{
  "num_hidden_layers": 13,
  "hidden_size": 256,
  "n_experts": 96,
  "experts_per_token": 6,
  "d_expert": 64,
  "d_shared_expert": 64,
  "hidden_act": "swiglu",
  "moe_layers": [4, 5, 6, 7, 8, 9, 10, 11, 12],
  "router_score": "sigmoid",
  "normalize_top_k": true,
  "routed_scale": 2.45,
  "balance_loss": 0.000519,
  "balance_bias": true,
  "init_std_router": 0.0114,
  "lr_router": 0.000744,
  "vocab_size": 8192,
  "norm": "rmsnorm",
  "norm_eps": 1e-05,
  "tie_word_embeddings": "early",
  "optimizer": "adamw",
  "learning_rate": 0.000809,
  "beta1": 0.9,
  "beta2": 0.95,
  "max_grad_norm": 1.0,
  "batch_tokens": [32768, 65536, 98304],
  "max_seq_len": 256,
  "train_tokens": 391200000,
  "max_steps": 6209,
  "dataset": "wikipedia_en"
}
Below are experts of layer 9 (counted from 0) of a mixture-of-experts language model. Rows are named router (the router's row for the expert), gate (a neuron's input weights, with its number), up (a neuron's input weights, with its number), down (a neuron's output weights, with its number) and show model dimensions 0-255. Each number is 50 + 12 x the weight over its row's rms, rounded and kept within 0 to 99.
After each expert's rows: "gets" lists some tokens that make up at least twice as much of what it gets as of all text. This comes from a sample of Wikipedia text that the model never trained on. Tokens count by the router's weight.

# expert 72
router:28 41 55 61 49 53 45 44 49 32 52 44 48 44 52 63 66 42 64 51 47 48 36 51 47 35 63 55 47 57 33 52 46 57 42 58 59 33 56 59 59 62 40 38 57 49 48 42 46 47 75 58 48 76 50 36 59 62 49 42 55 44 44 51 57 51 62 70 42 57 37 28 48 29 59 52 48 54 51 25 46 43 27 57 42 51 50 52 35 36 45 67 44 66 37 54 40 21 46 36 41 34 60 34 47 24 51 59 43 58 58 63 47 61 48 42 61 59 50 67 65 48 45 45 32 39 69 28 51 52 41 25 36 39 37 56 55 56 66 49 51 74 62 49 43 43 49 63 33 02 32 63 58 38 55 21 71 49 21 39 59 47 41 43 59 53 42 51 67 50 63 51 66 49 45 54 41 69 48 67 34 41 49 52 07 47 45 35 26 33 46 34 47 52 53 43 49 47 40 55 43 44 36 47 32 72 68 46 63 61 68 53 55 59 42 64 33 57 62 59 50 53 64 46 60 35 52 54 37 48 80 32 48 37 49 51 33 48 45 48 54 34 35 41 36 44 62 42 35 64 45 53 35 38 42 36
gate1:47 42 57 52 34 30 50 56 46 48 47 47 54 12 69 50 31 54 61 60 45 39 47 51 64 74 48 33 35 54 36 37 35 59 35 47 32 60 42 65 57 58 40 75 36 45 32 59 55 65 65 74 46 58 37 53 58 61 50 63 56 69 57 32 47 48 48 40 58 49 57 44 22 47 51 44 38 42 53 54 59 48 46 66 47 66 48 55 34 56 48 41 49 18 47 53 48 46 47 53 61 60 64 55 63 47 34 50 46 52 72 42 65 55 57 31 42 43 48 61 55 56 47 54 54 55 38 69 66 33 42 38 60 17 42 55 61 47 63 38 38 62 49 58 34 57 57 50 27 30 50 47 69 44 33 23 72 76 60 57 47 55 60 38 52 56 34 53 64 65 39 46 70 75 38 47 41 47 28 38 72 43 50 29 56 61 28 73 46 45 40 41 64 41 30 54 43 55 52 68 38 55 47 59 49 41 57 36 39 36 55 44 63 63 45 47 51 41 38 49 47 35 42 53 64 31 66 46 44 39 51 58 70 51 75 44 63 51 73 42 50 33 66 57 44 41 57 45 49 75 41 42 60 62 30 54
up1:44 46 46 63 45 71 49 53 47 57 57 38 46 18 45 66 47 43 58 75 52 55 47 42 61 61 45 38 51 44 33 23 36 45 36 73 60 58 66 56 54 52 31 69 38 38 37 41 44 53 68 47 52 53 48 53 59 44 43 78 68 53 55 58 58 58 41 65 74 47 47 36 48 44 47 40 43 43 36 63 53 57 60 72 55 70 40 46 44 41 31 57 37 39 46 44 67 61 43 49 52 55 83 61 49 44 46 37 42 49 71 73 49 63 50 40 49 42 39 55 64 41 49 47 53 52 24 73 66 58 52 49 48 42 57 34 38 44 55 52 34 49 40 61 39 51 57 53 31 46 52 52 72 48 39 32 53 76 48 46 57 45 60 39 32 53 72 59 58 74 29 53 58 55 54 39 36 52 44 49 57 53 39 46 37 45 44 82 42 31 51 46 49 51 45 43 76 59 62 41 46 26 40 47 52 32 59 60 42 62 43 61 50 53 60 45 38 49 48 50 50 30 53 47 37 37 55 49 38 26 63 60 47 55 71 65 61 68 69 20 42 23 59 35 68 37 61 29 34 69 54 62 54 48 23 49
down1:42 53 52 29 34 68 44 59 52 69 64 55 70 66 36 38 48 60 33 37 65 56 44 33 19 51 65 41 92 47 72 63 54 60 40 43 43 51 61 64 40 46 53 60 47 50 42 61 64 61 55 47 64 27 47 60 59 31 48 52 51 58 53 54 64 43 53 59 55 53 54 50 41 50 40 34 57 46 57 64 61 76 59 46 47 54 60 46 62 79 39 45 78 69 55 35 40 43 54 44 59 57 53 42 42 44 44 33 38 52 44 65 70 61 40 47 58 57 56 71 25 80 49 54 42 50 51 52 64 48 50 40 40 81 57 35 53 56 43 71 39 34 42 70 32 50 67 62 50 52 56 70 50 36 29 54 55 54 62 59 57 70 53 51 58 41 32 52 42 49 32 69 37 47 39 36 40 63 28 22 43 52 46 46 58 51 28 59 38 51 51 43 46 33 43 49 50 57 40 58 69 42 63 55 38 47 66 50 48 50 62 60 40 56 49 57 67 46 51 45 51 68 42 58 41 79 50 41 56 52 45 57 26 56 47 70 37 51 44 27 51 20 45 50 55 52 55 56 69 42 44 66 41 35 55 67
gets: " |", "|", "-", " | ", ":", "| "

# expert 5
router:51 51 59 31 48 65 60 47 65 37 64 52 50 48 45 51 47 47 46 41 38 57 28 40 59 28 46 49 52 50 48 58 46 50 58 28 50 46 52 55 60 55 48 43 54 59 54 48 48 49 64 63 49 67 52 32 33 40 37 55 38 53 47 43 68 71 72 55 54 39 33 42 45 53 50 62 43 51 52 48 56 43 11 61 39 48 36 58 49 43 55 59 38 69 59 45 43 19 31 31 48 51 54 38 32 48 45 49 31 49 54 47 47 51 33 42 70 44 72 47 62 56 41 47 42 30 74 48 57 50 49 34 25 46 43 54 81 48 61 30 45 63 70 50 52 32 55 52 48 37 46 66 37 44 46 52 55 47 38 55 69 63 57 49 46 67 46 52 58 31 64 70 55 52 54 32 51 67 49 59 43 44 52 28 29 44 42 22 15 43 54 43 25 59 45 35 62 43 51 56 44 45 62 65 42 67 67 55 52 44 60 66 68 56 63 52 63 39 43 43 42 53 37 51 73 62 62 63 30 48 95 26 64 34 49 49 46 41 20 51 60 50 37 62 47 43 67 30 52 58 47 48 61 38 62 63
gate1:54 30 37 57 45 46 65 40 57 54 53 50 71 53 31 50 34 56 34 38 37 58 50 69 53 57 55 49 63 32 30 55 56 73 23 39 48 59 37 44 59 51 37 50 42 62 69 48 27 30 56 63 49 42 41 64 61 43 66 53 56 65 32 58 53 50 74 37 53 56 54 63 63 56 42 73 66 43 44 54 38 59 40 49 60 44 46 34 51 54 56 42 47 37 64 77 59 46 68 56 48 47 53 44 43 60 49 63 25 58 29 50 45 47 58 76 59 30 49 57 46 52 37 56 45 62 32 42 63 36 61 67 46 49 52 44 71 45 28 52 40 56 41 49 77 31 46 48 50 51 38 48 35 67 46 54 54 19 49 40 66 38 73 60 28 44 38 35 68 48 42 55 67 69 49 32 55 27 44 63 60 63 47 59 56 45 37 53 59 79 54 29 55 55 61 65 44 47 63 44 57 49 63 61 56 78 53 76 28 52 52 33 42 29 46 31 26 54 44 55 55 58 57 63 54 56 18 41 43 58 46 64 56 46 41 55 63 49 39 42 39 68 47 41 47 41 55 64 51 43 46 67 49 66 43 54
up1:56 46 65 58 66 55 49 25 43 73 50 45 34 56 45 38 42 62 42 47 66 42 84 43 39 46 54 53 48 54 56 55 48 47 45 35 35 38 50 56 41 61 50 60 16 38 35 39 41 66 72 62 50 62 51 48 54 55 55 71 55 45 67 62 58 46 47 44 74 56 88 62 37 37 59 45 37 28 47 40 42 59 49 58 28 41 57 60 39 31 53 31 38 41 33 50 57 68 41 48 43 31 74 39 25 53 38 45 62 32 71 58 46 28 38 63 55 71 52 50 43 50 50 69 62 45 75 37 29 50 56 40 64 50 40 50 59 41 52 62 68 48 69 51 41 73 58 43 43 45 38 56 42 55 47 49 65 65 65 58 46 40 35 50 51 48 61 25 58 52 65 35 47 40 65 56 62 38 50 54 52 34 35 34 52 51 50 40 57 21 52 57 55 52 56 38 37 33 55 70 46 37 18 47 82 43 37 50 54 48 53 52 33 50 47 57 76 55 40 46 56 66 70 55 46 36 40 61 41 49 46 52 60 55 35 44 55 50 54 57 59 27 51 52 55 60 60 67 47 29 54 42 43 48 54 58
down1:47 29 44 50 57 56 38 25 28 28 43 56 37 54 39 53 45 63 45 47 36 46 63 39 53 46 54 68 58 52 36 55 49 56 35 57 38 54 66 41 63 64 49 58 30 35 52 51 60 43 30 56 31 50 49 47 43 30 59 40 43 73 42 60 34 45 53 43 43 61 37 50 57 57 47 45 42 20 37 50 46 50 58 32 57 49 52 48 34 50 52 40 44 54 64 52 65 55 55 41 38 41 60 53 58 42 56 47 47 70 84 54 42 40 37 54 63 49 33 47 51 47 55 38 60 46 71 57 54 47 73 57 40 56 65 56 41 46 40 55 67 45 55 53 35 24 46 27 57 15 54 57 44 57 34 45 53 55 36 34 33 42 40 51 57 49 46 45 66 31 48 41 26 35 59 44 64 24 57 49 64 41 35 55 54 31 71 38 62 71 38 72 66 52 41 68 36 60 55 66 45 60 36 41 52 45 57 40 24 60 55 50 40 58 43 64 56 54 34 54 63 64 40 76 28 60 28 49 51 66 56 37 36 12 32 56 54 34 39 57 37 46 47 34 31 58 51 47 56 62 35 64 57 52 45 71
gets: " was", " is", " by", " with", " or", ", and"

# expert 28
router:54 47 52 49 36 47 63 62 58 44 36 41 56 40 71 45 60 46 51 42 47 35 32 48 55 31 67 49 31 56 34 50 36 71 50 42 49 24 54 43 60 75 39 37 55 57 55 54 64 40 52 73 59 69 57 54 52 57 45 47 47 50 39 54 52 61 76 54 54 70 39 43 47 38 50 65 59 55 58 28 43 43 41 38 32 57 52 57 42 39 42 65 44 56 36 55 31 25 60 30 46 24 61 30 55 30 47 60 40 52 62 50 38 55 43 34 63 50 56 54 78 60 47 45 46 49 62 35 55 48 26 20 45 44 27 61 49 61 75 27 51 75 59 41 64 43 57 43 50 18 40 56 58 34 59 38 57 51 44 46 51 58 46 42 57 60 36 46 60 35 61 46 54 53 46 65 45 56 47 58 48 47 40 49 40 40 56 29 16 32 58 46 37 59 37 47 39 70 34 76 39 55 54 58 49 67 50 42 51 48 61 58 68 45 26 73 26 52 53 62 38 44 60 49 60 53 65 60 40 62 79 31 61 29 55 54 51 51 40 59 58 44 50 46 46 49 72 42 44 60 28 36 45 42 61 43
gate0:67 23 42 35 56 67 56 62 40 46 66 55 61 57 57 45 53 54 49 60 61 43 55 66 37 30 25 39 44 34 20 39 49 51 55 48 56 47 44 53 58 65 51 44 43 45 57 61 47 54 56 51 40 64 20 61 50 53 56 61 64 52 34 65 53 38 48 88 36 46 36 62 56 60 47 54 60 46 41 47 31 74 37 42 70 61 43 46 51 55 52 51 50 36 53 40 50 46 71 63 31 48 56 58 49 39 38 39 67 55 48 49 66 30 56 42 71 38 45 45 47 63 57 41 49 40 53 69 59 33 66 42 41 40 53 60 70 61 75 38 56 44 61 43 48 46 61 50 37 27 63 59 59 60 53 31 29 38 46 53 47 36 62 46 54 38 51 43 57 49 43 59 47 53 34 50 47 32 24 37 46 71 58 68 45 59 62 46 57 54 40 70 40 50 33 53 57 31 53 50 35 51 31 62 41 47 64 43 33 41 50 36 60 62 54 61 46 48 37 43 37 60 37 54 54 48 78 28 59 32 68 46 52 42 12 58 39 37 58 79 42 79 60 53 52 34 52 56 55 40 31 53 39 57 26 57
up0:54 65 57 45 46 34 29 39 51 46 52 48 45 57 51 41 38 51 48 53 45 31 54 48 54 69 70 45 54 48 47 37 58 38 40 37 54 58 48 40 44 44 59 57 56 76 45 39 41 37 49 50 45 41 64 52 66 19 52 59 39 50 67 66 45 66 56 57 53 49 41 37 49 39 39 45 60 37 50 39 54 45 79 61 22 64 70 30 57 38 53 53 37 43 60 71 46 61 48 34 50 54 43 44 53 65 56 57 32 50 68 39 50 74 48 70 56 56 60 50 59 46 41 37 60 64 75 61 43 53 54 63 36 62 44 35 16 30 40 50 50 38 42 69 73 52 20 49 44 39 45 56 20 63 61 37 39 40 47 38 37 69 46 48 53 73 54 54 54 45 37 53 55 55 53 30 24 42 54 56 41 64 70 48 55 65 55 25 55 41 53 26 59 44 62 44 60 72 59 63 49 45 41 53 62 38 25 51 34 46 39 59 22 47 40 49 57 24 41 51 54 57 33 41 51 42 33 57 63 69 47 28 60 51 58 48 56 54 50 40 49 58 53 47 36 54 49 65 46 75 67 72 48 37 52 72
down0:46 37 62 37 45 45 38 53 44 19 45 30 45 58 43 49 67 51 76 47 82 59 54 66 39 64 38 51 56 55 57 45 50 37 43 53 71 50 50 37 36 46 47 43 42 59 54 54 54 36 59 46 53 55 67 61 53 47 42 41 59 60 51 69 51 68 39 49 52 52 45 43 44 39 61 79 58 55 63 38 49 52 62 74 49 50 55 44 60 40 32 58 40 54 63 67 51 59 46 49 37 52 40 52 54 32 66 53 47 39 75 38 59 55 55 52 51 53 40 27 63 54 28 81 47 61 57 59 58 35 47 49 31 48 37 56 26 67 40 48 40 62 63 41 57 51 53 38 53 46 51 47 40 60 42 64 39 27 53 35 45 52 52 35 35 44 66 63 56 66 64 43 64 53 61 45 50 54 39 69 64 58 40 60 55 66 56 36 44 42 40 42 57 62 36 56 46 52 56 55 67 65 61 57 50 67 67 47 52 67 38 67 54 45 31 35 46 41 17 65 52 63 61 34 74 45 70 79 51 67 49 51 63 64 55 47 51 73 49 65 48 58 20 33 48 24 56 43 32 64 31 53 47 66 32 20
gets: " |", " |  |", " in", ") |", " |  |  |", " of"

# expert 36
router:67 50 59 54 59 64 46 44 64 37 50 59 35 30 59 73 79 52 41 50 44 57 37 51 64 45 55 52 49 47 43 54 30 48 57 41 51 41 64 41 62 53 29 36 55 70 71 58 49 39 53 52 55 55 43 48 22 62 39 50 32 41 58 55 60 67 63 72 47 54 56 65 38 55 59 59 64 53 47 26 62 55 40 58 38 63 71 57 43 68 66 41 39 49 64 57 57 39 46 19 32 44 63 36 27 29 41 51 49 75 42 50 34 63 47 46 69 39 43 64 55 43 47 41 57 53 51 39 51 49 56 42 34 65 50 47 47 36 78 42 57 31 78 68 66 42 56 45 45 18 57 53 47 60 48 33 39 48 35 68 47 43 39 32 45 38 41 48 40 61 59 51 68 58 52 53 42 48 39 50 56 39 58 41 41 46 46 46 35 60 29 52 41 66 23 52 47 61 39 59 30 34 59 48 43 68 66 49 47 52 58 59 53 53 51 53 67 53 75 43 44 44 65 43 53 46 46 41 62 55 67 67 69 20 41 66 22 42 37 47 55 29 38 54 32 45 60 62 47 56 26 39 62 35 43 44
gate0:54 36 68 60 59 45 53 57 51 50 54 46 36 31 69 45 57 52 39 50 49 47 16 43 44 39 41 30 40 46 45 64 39 49 43 44 43 36 49 52 46 57 43 46 57 59 64 33 57 23 60 45 65 55 43 31 83 30 34 63 54 43 61 39 57 69 54 33 43 44 38 42 52 68 60 49 39 59 54 28 60 40 38 62 44 53 45 54 43 59 50 55 44 65 68 40 47 37 35 32 41 50 58 56 57 45 41 45 59 41 47 60 31 45 42 51 47 52 49 59 49 41 51 53 67 31 49 49 73 73 43 51 59 48 56 56 56 49 58 51 35 47 30 55 41 44 41 77 52 06 61 52 41 60 41 36 39 34 49 65 41 55 29 35 68 63 38 52 69 55 47 59 54 58 49 44 40 40 34 41 88 43 37 43 46 50 42 27 44 58 25 49 61 50 50 42 81 52 62 63 58 45 69 51 36 40 53 55 41 42 48 57 47 52 56 45 50 30 60 47 42 68 68 55 69 72 38 55 52 39 80 48 76 42 52 71 33 30 37 48 38 50 59 59 43 37 57 39 49 37 34 43 55 71 62 34
up0:31 47 45 39 43 54 44 46 54 38 69 53 56 59 35 42 49 43 47 57 34 51 65 50 45 60 75 55 72 42 56 39 69 55 54 57 60 57 52 39 50 52 28 58 41 43 50 65 41 71 38 48 34 35 54 64 29 52 61 33 41 32 30 49 30 34 54 45 51 60 65 67 49 47 40 66 48 43 52 55 35 60 31 36 56 45 61 48 41 40 76 68 37 44 40 45 61 57 54 55 49 59 58 36 45 55 52 35 56 51 68 51 61 56 41 42 53 63 64 38 55 71 46 48 34 57 54 35 34 33 65 48 43 40 39 46 27 53 40 52 46 62 49 41 47 36 48 36 37 55 38 53 46 36 63 34 50 62 34 39 63 63 50 73 25 31 64 84 47 46 53 54 65 59 36 47 61 42 42 42 10 43 54 48 34 51 41 63 50 39 47 46 43 65 50 16 31 62 30 52 60 65 37 59 57 53 71 52 60 36 65 57 37 48 25 49 34 90 36 53 41 33 22 51 47 30 56 51 32 49 48 36 30 46 36 39 58 56 59 48 49 32 49 46 59 55 54 43 54 53 55 39 36 43 56 53
down0:51 61 42 50 37 39 44 28 54 50 45 67 78 56 59 68 49 56 61 42 50 30 49 56 77 58 47 30 61 44 61 45 45 55 47 65 51 37 74 51 26 47 51 30 38 40 44 41 40 30 53 61 64 55 54 38 48 52 41 40 40 58 58 55 52 65 50 44 53 54 40 60 38 59 58 58 49 42 61 64 35 44 43 47 70 25 45 73 58 51 40 41 39 50 49 54 66 29 41 67 41 61 32 65 22 41 38 55 56 52 25 52 60 55 48 54 57 35 32 56 53 48 46 55 47 44 35 48 47 55 51 41 59 52 18 52 51 58 65 46 60 67 48 38 38 33 59 32 54 39 71 81 59 37 52 64 58 40 62 48 54 56 56 50 21 39 62 42 45 48 63 49 37 26 71 51 74 50 24 57 42 45 44 42 57 66 27 47 39 60 66 67 62 53 48 43 50 57 50 14 31 55 51 62 56 45 35 20 47 73 40 58 56 68 55 52 45 51 42 69 43 32 29 53 61 51 66 58 49 35 50 61 64 58 52 58 34 51 39 52 37 45 48 65 46 64 33 69 72 49 46 44 53 46 56 37
gets: "\n", "\n\n", " Ch", " ch", " rel", " fl"

# expert 16
router:26 57 55 33 45 57 67 53 52 53 59 51 61 46 59 70 63 56 58 60 23 53 22 54 49 43 67 60 40 58 37 52 48 55 32 53 48 46 59 52 50 76 28 57 38 62 46 43 47 23 82 58 58 36 32 45 48 54 44 42 42 71 58 67 57 65 49 47 66 56 48 52 56 46 55 59 43 57 62 36 39 27 47 44 33 38 62 57 46 48 55 59 44 39 75 66 43 16 58 43 52 39 54 49 48 49 50 58 42 44 33 39 60 34 64 69 64 48 61 43 64 53 52 43 48 32 49 36 54 58 62 56 28 58 34 53 72 54 54 55 40 56 71 40 64 44 63 49 49 29 25 62 44 55 43 34 55 36 41 62 53 64 47 56 43 48 47 58 49 41 59 69 51 59 47 56 28 57 38 70 51 36 30 48 41 48 33 51 37 61 38 46 30 55 43 44 36 57 37 57 38 59 61 56 19 63 63 61 56 50 48 37 57 57 55 45 68 44 72 57 36 58 51 45 50 48 45 56 24 58 65 48 49 13 55 40 32 49 55 42 55 40 40 60 55 29 40 50 20 58 16 44 54 42 62 41
gate0:15 65 44 21 56 66 64 56 65 49 67 57 36 39 54 34 53 29 46 39 51 51 43 56 49 60 63 66 30 74 47 59 52 59 63 50 48 71 56 67 44 52 32 61 33 73 41 71 46 62 31 73 41 61 64 31 37 45 37 54 32 65 48 48 43 28 39 47 69 61 49 63 38 27 55 56 34 86 42 40 43 39 64 51 65 55 51 75 51 63 64 51 33 57 67 47 33 58 58 53 30 46 39 53 61 54 63 41 41 48 36 44 68 41 50 62 79 77 28 45 61 40 55 27 43 47 62 24 36 44 66 26 47 54 54 46 30 35 49 42 46 60 42 50 50 56 27 48 39 47 43 57 32 60 42 45 61 56 42 35 61 47 47 43 43 44 58 51 50 49 57 47 48 44 59 54 56 72 67 43 40 58 50 60 35 25 47 42 53 51 58 46 51 48 50 31 57 56 39 41 45 63 60 34 40 40 52 49 57 33 68 43 33 49 53 51 38 43 41 44 47 64 49 52 46 36 66 40 43 44 61 63 62 48 62 41 54 52 69 46 38 46 49 33 42 26 38 44 54 48 58 46 40 31 58 48
up0:80 36 51 61 42 38 50 45 46 61 40 63 61 56 52 42 28 62 63 41 55 37 57 38 40 37 39 24 64 55 54 30 55 40 52 53 52 32 42 23 67 59 69 38 55 54 58 51 59 47 58 44 47 56 43 49 56 46 70 58 72 38 51 56 67 53 63 37 51 46 46 16 52 58 43 66 51 54 48 61 41 55 43 52 28 59 42 54 49 22 43 47 60 53 33 62 51 39 31 46 62 50 53 44 44 51 44 42 57 49 64 55 29 65 45 25 51 38 41 42 38 29 37 56 46 67 49 52 49 45 34 68 44 54 44 35 66 59 52 69 61 63 61 43 59 50 82 28 59 52 53 52 71 39 71 52 51 69 63 64 56 34 46 64 41 44 60 55 52 60 57 36 37 53 50 47 35 34 52 63 43 41 52 46 49 68 35 48 49 55 11 73 55 58 55 86 44 43 57 49 37 43 49 74 56 58 51 31 59 62 58 69 82 44 51 62 65 68 53 50 45 29 44 65 49 42 52 46 56 61 34 41 32 57 50 62 45 38 53 55 63 62 47 51 50 58 61 64 39 67 53 78 47 42 40 32
down0:56 34 51 50 67 50 46 37 58 21 72 60 52 35 54 49 59 50 47 25 63 42 51 52 59 51 39 32 69 47 45 44 47 42 48 39 36 57 76 65 53 39 71 60 37 49 70 45 53 52 66 69 59 57 56 57 62 37 64 44 56 48 68 51 55 55 52 53 47 62 72 41 40 66 28 49 53 61 53 56 33 51 60 37 37 45 38 65 58 52 72 47 73 56 29 67 48 43 34 33 45 62 52 47 46 31 52 61 70 57 48 48 51 63 33 46 34 53 22 37 46 60 49 51 27 57 68 55 63 52 27 48 77 60 41 73 58 45 72 49 56 48 38 66 55 38 31 38 59 38 50 41 37 60 26 46 56 61 46 61 57 70 68 47 44 28 42 63 42 32 60 68 66 54 78 34 58 55 52 62 41 44 31 66 58 54 42 55 65 50 66 49 49 39 61 35 40 58 51 52 59 56 41 54 56 66 64 50 35 43 26 65 57 48 56 64 52 57 67 43 51 22 59 46 48 55 52 38 48 48 48 54 69 70 39 57 58 27 75 50 57 43 42 48 61 61 40 27 41 62 61 34 41 60 39 47
gets: "1", ",", " st", " term", " sh", " man"

# expert 88
router:63 53 35 48 41 65 42 48 62 40 64 42 45 40 61 72 65 40 50 57 18 47 40 29 69 30 64 34 46 58 50 54 51 39 56 30 57 41 57 44 36 63 43 36 54 57 65 58 50 46 38 50 32 60 44 55 37 73 32 71 48 52 36 49 40 66 65 45 56 59 40 37 45 53 65 53 37 46 47 54 63 42 38 45 60 43 53 48 47 33 59 53 52 59 64 59 39 08 39 41 42 36 44 49 49 51 52 70 32 40 59 48 31 64 48 37 68 34 69 57 75 38 45 37 54 34 73 33 46 42 38 34 39 30 62 50 58 49 72 41 47 62 51 36 47 39 59 58 47 42 52 65 49 23 41 42 46 72 29 59 47 58 42 49 54 54 38 59 57 49 62 64 51 52 58 42 53 70 55 57 52 42 56 65 35 48 43 40 06 66 39 50 56 47 42 32 49 57 44 61 61 51 60 60 34 88 58 46 44 45 69 49 53 54 58 47 54 46 63 56 33 50 57 33 56 55 62 67 42 48 70 53 74 36 41 54 47 35 41 66 58 63 43 42 50 50 59 42 41 42 19 52 46 42 59 27
gate1:54 51 53 31 56 63 42 66 49 70 17 76 56 59 50 62 38 36 52 56 71 52 61 67 32 69 52 31 40 56 56 52 58 46 52 65 48 46 51 52 53 43 42 60 54 70 43 55 35 59 65 47 45 49 64 54 49 43 54 29 50 45 51 66 45 44 45 72 42 59 48 53 62 39 47 51 77 52 66 58 38 74 44 52 71 57 44 43 42 56 52 54 38 45 56 40 54 46 82 61 46 53 56 39 39 64 71 38 74 43 50 50 63 38 61 48 72 15 51 45 36 42 54 60 41 47 32 53 46 74 51 56 71 49 47 73 57 53 36 46 58 29 30 56 40 43 42 33 58 36 39 49 71 58 53 49 44 53 38 51 34 40 61 29 27 43 36 44 70 51 40 56 74 47 43 40 43 36 49 50 52 66 47 72 50 42 51 67 49 50 75 57 69 52 54 56 58 55 68 65 56 53 28 39 52 40 71 51 63 42 50 48 41 34 42 40 56 45 64 50 62 43 63 69 52 48 28 48 51 53 43 44 55 41 62 54 15 57 62 51 47 61 45 61 35 44 44 37 56 56 61 44 32 16 30 32
up1:34 56 62 48 37 33 73 46 38 57 45 63 50 48 47 32 44 49 69 33 42 48 60 38 43 46 40 63 49 48 44 48 40 65 47 44 30 46 52 39 67 41 67 40 61 45 38 45 30 36 59 63 58 53 45 50 49 54 69 50 65 58 64 43 46 74 42 57 36 54 22 27 43 50 49 56 50 59 25 47 50 34 42 46 22 64 50 54 57 50 51 52 34 65 72 49 54 61 32 36 66 47 38 40 63 46 58 54 37 59 48 41 47 74 48 65 52 54 49 51 54 63 52 46 54 46 62 50 67 40 42 47 46 52 47 52 53 28 67 59 41 75 60 32 68 49 60 77 37 42 60 64 41 44 54 71 78 31 44 38 54 45 27 59 63 49 25 43 31 29 54 54 60 54 44 47 18 61 51 93 47 68 69 34 48 39 47 43 45 31 35 55 65 61 61 34 65 61 25 53 38 30 63 49 29 66 61 45 53 38 69 45 51 51 49 46 29 45 41 30 47 46 40 50 66 36 32 56 50 47 55 56 56 44 52 53 57 36 36 57 60 47 47 52 43 35 56 45 44 56 34 37 41 60 62 38
down1:52 39 59 30 39 49 35 57 51 46 43 53 45 37 47 39 36 64 45 37 43 50 61 45 50 69 25 73 52 40 46 47 50 55 50 46 31 49 56 49 58 44 68 39 47 56 46 59 41 58 48 61 65 72 45 36 54 72 60 62 51 52 45 56 56 76 51 36 58 53 36 38 35 57 47 56 52 49 36 33 59 19 63 45 34 54 52 53 60 49 62 57 45 54 65 54 44 62 47 48 46 50 48 52 63 55 42 75 61 60 64 45 34 81 46 69 45 33 44 59 65 29 59 34 47 36 57 47 35 44 39 39 50 54 61 35 52 43 79 39 57 55 62 39 57 62 67 77 55 47 57 39 56 37 48 90 65 70 70 28 63 49 44 54 64 58 32 34 54 35 62 53 45 52 63 28 27 73 58 71 55 38 58 48 54 60 41 51 36 78 34 36 39 52 46 64 63 49 35 52 52 46 47 34 38 65 57 48 39 46 57 54 62 42 60 55 53 37 37 39 54 52 35 49 62 43 33 69 40 60 61 56 59 52 67 62 70 49 38 47 40 46 49 61 60 27 33 42 48 47 49 49 38 48 93 45
gets: " in", " of", " to", " and", " for", " by"